{
  "n_layer": 11,
  "d_expert": 32,
  "activation": "glu",
  "shared_expert_gate": true,
  "init_std_router": 0.0296,
  "vocab_size": 4096,
  "lr": 0.00325,
  "beta2": 0.95,
  "seq_len": 512,
  "train_tokens": 579000000
}
Below are experts of layer 3 (counted from 0) of a mixture-of-experts language model. Rows are named router (the router's row for the expert), gate (a neuron's input weights, with its number), up (a neuron's input weights, with its number), down (a neuron's output weights, with its number) and show model dimensions 64-95. Each number is 500 + 50 x the weight over its row's rms, rounded and kept within 0 to 999. Numbers have three digits each.
Before each expert's rows: "gets" lists some tokens that make up at least twice as much of what it gets as of all text; "mostly gets" lists some tokens that are sent to it at least half of the time. This comes from a sample of Wikipedia text that the model never trained on. Tokens count by the router's weight.

# expert 41
gets: " ", "ag", " the", " a", " P", " an"
mostly gets: " Pan", " Ag", "|---|---|---|---", "ag", " pers", "ng"
router:539555560480581534466530500434524489494490537509425507429406478467466532498535456509450515541628
gate0:470601495555402449530537430527463386480525559470510483463499556521507550362371438444463443480427
up0:527575487450522496458610568555465562484539425488446534483636436550557543405472525447537531461493
down0:514455581639491558459433569483498516437568492511562528438480458499462468413452566548464475524494
gate1:485436495395474505453498526562571407452525447470483498609442429527512404496488511597519457473490
up1:491561572547450427523479604507424487559546563444468462526440540527470501511425477508487467533571
down1:573468420565461423418474395516543476504480599561578511492500514490564428502460474388546521528559
gate2:557519485478507587472455605531476508578568490484464516531484445576583435463382516446492557436454
up2:421589482459418519507502537524499427452497487472478475496418595466489423418461455571484506493449
down2:526410502546473509513489483502528400439454491514455466390431439550612593569468525440491487522448
gate3:492494497505441515525483550491423471561535540446433573518444631457553576453493414555560529543448
up3:524498408487479600477475464477479432576534513494491538502481472493497552500531400491471465503525
down3:462473403557569531412448491484456442447568524521537604492466465471490479553386487486500496484488
gate4:508508506392502451562465558543489433497549478454581415505507459508521563477493571508504498489458
up4:508371527491498454496570529473500516444517449487557440469538549386519535454528444518543495484639
down4:485548354474567392489383400473557474508385529528529504522590500488474472504531455501545462401457
gate5:525397550464524491510534554604397466509533500443487511476504486496525452414438481468516526451556
up5:569524460463486480554469561478550561541494496538384433475477450545465550492476475566500431532391
down5:523498407529497458519453514534443524460500531461563450482514500529522558519521529455488474407554
gate6:456485458523433496494454646540556454455545565440561501522464424479548450485419524516508408476587
up6:504422503549487524523468553474530435467450515510471402365443596469500546479492508452571472477577
down6:527446471385559656485539575486520440589441614501485498436479448468523430454503577512534456414491
gate7:545450481513486423532502513505494499541527476475466459393450544563512484518519460574575480487499
up7:408513516520526505494423515505429515474535567515534442369572505488538490431529523458482480456520
down7:462386525444518482582515454504464483555505445473490461464414592506518473532527549445482495501409
gate8:558437561525402463573506551535438551425602491526488452546485491492507538504486543459423519451502
up8:503473542504528537470449459477436493557508461530585494470484602505450572471483458532542476601418
down8:494513394512472480448551516497520492537494443461426518511417489467430559491549531472517451487501
gate9:514491488522483450507542557464437443471568573466438524489507470463501499579503608442471539520470
up9:441488462489600460617412505486450454510487546434572534558490449493422555480490488517476537394536
down9:492567462479583541455593574469482583486502411528385541466594553411470544519500412410485469526507
gate10:499485515450579400501397551541452388522669499574468566573406504546501502592456534424477483456422
up10:473489517512492476496536544561461519480466515528455612360473470530440460463508501471601404450483
down10:489565572459501442403407430451467523415429373436545535488567479450498471468432491582504511415446
gate11:561521489489449488563463567464550411518491545541559474515422424461561520528435616500400445551554
up11:493447563483430558477556422521545436621448555586498558508601514570473543541455536534538504486457
down11:405426530514479492405449455643523523468480518479455414521611545494487506580546436516444546458472
gate12:514522515488474504505470676589531520516559514510509484440534565441448531452448532424471449458511
up12:530564577475437432452530446482559573562534450422491547474485505489486557456523559510507512523435
down12:525568499555578542531564498407594534463502429427451461540449509501441473478418467585534412548510
gate13:435490465505338525557538514542473446503600467552528446561525574440535550508510521518467505470450
up13:508416460375590518425555525496461483322480477447580494412590458493472517491573522442432534515498
down13:539514442540488546539515485484474508470533521625479539469586528512573555398522491482465467650535
gate14:463449541520501465535515504492655398541604475456419425518461444492576518501463523546474504535509
up14:456464510465523505488449594458519419399470475458435443460517439451453584439432469486525564512579
down14:575581444551450454501552515450458590430487489572527492467382526480489456459534531454358502482536
gate15:471489499556424531513423598531493595497545413481463444378520513477476575468538443535548496530443
up15:519437488460439464518449459500538542496498452420494419514477462481554476460469517487445518481488
down15:470424442499544487641549468514466494474478512534469517597510617563500579492397494454471428546561
gate16:465378491483535469539519604504501517539579477497433513617489497538503449398490508544407603520422
up16:567484466522454471483488516585490385526538562407570534595552441447490414480536456492516508553454
down16:514517507465497472415542470497486520419504496551383456512512487530474528533477399507381539486521
gate17:598492503450553571536555592514574505456536524467471496458482452599525492406463553523493552576477
up17:495513529408470478500465425510392446487462537509445465528504465399506506558457426419464475446434
down17:420567461516420427416468499541451568483466469449486505445495434530415475549561488389457395555503
gate18:467521478482423402551449545608528442472518461523506486454471539479493465536532608515499468443495
up18:530516468502517487409551472508663454458470521409486476440474397469581521607553564587447542513473
down18:424500526522463504476469526434572445551526500539544580440428459513597442413520469490590433630572
gate19:484464527439425391558497541582477481454450487469525411424463390502519558470458493472536514451522
up19:511510563532428460446510495452536468471522561516532542505483531449466439433573548505586539550508
down19:548488509396617557504551484547546460494543565417494572470496488537548455518529524491501607542453
gate20:489495463543424531524494448563448481573565504497494568544487506474534548555436586454454526515566
up20:528482511524529488491449592476519470452411439474572527391494440530562466501468560481431505399535
down20:515471608442505463460455475451444464488498484508515473473545477514465449564560517417602548530617
gate21:458494479530464493488443491538505487483505510463528642510462465545546535566520536558524448513546
up21:564533618471422438434546500448513433472441501546485457585381563484480459434515523529466483503542
down21:420545530587567506559512565482426596631486477502595481449547527457470409461531478540492546505507
gate22:460543514434494451480482474511453562440552500429484600572508445536512508471525561402522493527459
up22:621552538388477469529424567457484496476545613442444493570420456479538552484523561487482594565440
down22:540428553511498524526618467592579475529500510588519612424515458435439537466528521538465523493527
gate23:402483506459506478588443526534493482598484560467413526508481460466641478561486560536485416369478
up23:541533560401512494556352471582408500424434421451490501437490465522485497473510624461457528504528
down23:529534488497420496491592442458473504477403481516542524551476556519548457470511595356438607513399
gate24:539556481557414411480505520474500460488599443475467463559454506489581456467490515536435525546414
up24:492509520499478566509459395449469490545477499523409573345515495415501552594481483517533515450558
down24:502478576495422515448480563510534502632449549541462518417474423587479423505517384491430490525534
gate25:480551493483527436511562551632528462621501439423511482423448484409468470530535583570521561524569
up25:513573487561570477439549404407432447576535396591603528501480551582545496576504447500569418432459
down25:547412505538495554496503574554494487454508554513482561509553503520561516492485418480493476509471
gate26:516491396535550497517415528569474459556566473500418478558573537506475479525507510496513589451474
up26:524495499418540540398502499479528557521521517404451431470558548446388548420495565466487481468546
down26:527504484407486632533507442440451494454431517460481549499501595407462434507566408488504544465555
gate27:450555441520480492450586541558586453558548509428411540468526402614519474512462552463458417476494
up27:468527590509536481511487488400423533474538488553532481418500547600517517440459483528596562518477
down27:469549479414497358460599490487413637526543564496503475474480513552533568501424554514533456495537
gate28:402401480574432466518503481437513364452456499546603568541501439539538448538466427532484500441454
up28:507497571523444502576525462481502486510479651516507520433530497410449411521416524473481562535491
down28:512540528535519486545452547493439556516487529445478466492572545449533470482483476492457466510530
gate29:569483382590451491576439509564585409422522471442502590532517508552564539480561502499459465449433
up29:461432544527586532532512496436463480435550443504466424514486527563471476557510459514452545455521
down29:491455456418448587546528392553441472555494572578488523425495503486540469468509517437497538484500
gate30:521414495511546508531566509568498506482520490476547466373420460531542551472543539509511463556527
up30:440446468507437388465499532492471460443539509515382465484560473457404463455487458558399544440491
down30:440546531532571532529424514387459484575432412531514490486520469449566492555525536458476512496440
gate31:499526441479490482486592541493480474561598506446538502486473493499508479547545557535600539464557
up31:522513452466549548431380559493540527480467501578487413525401467513450513550480536473537400555511
down31:493494540585552577464535493453485513491489491577558452554503440550541535537484464531481400472371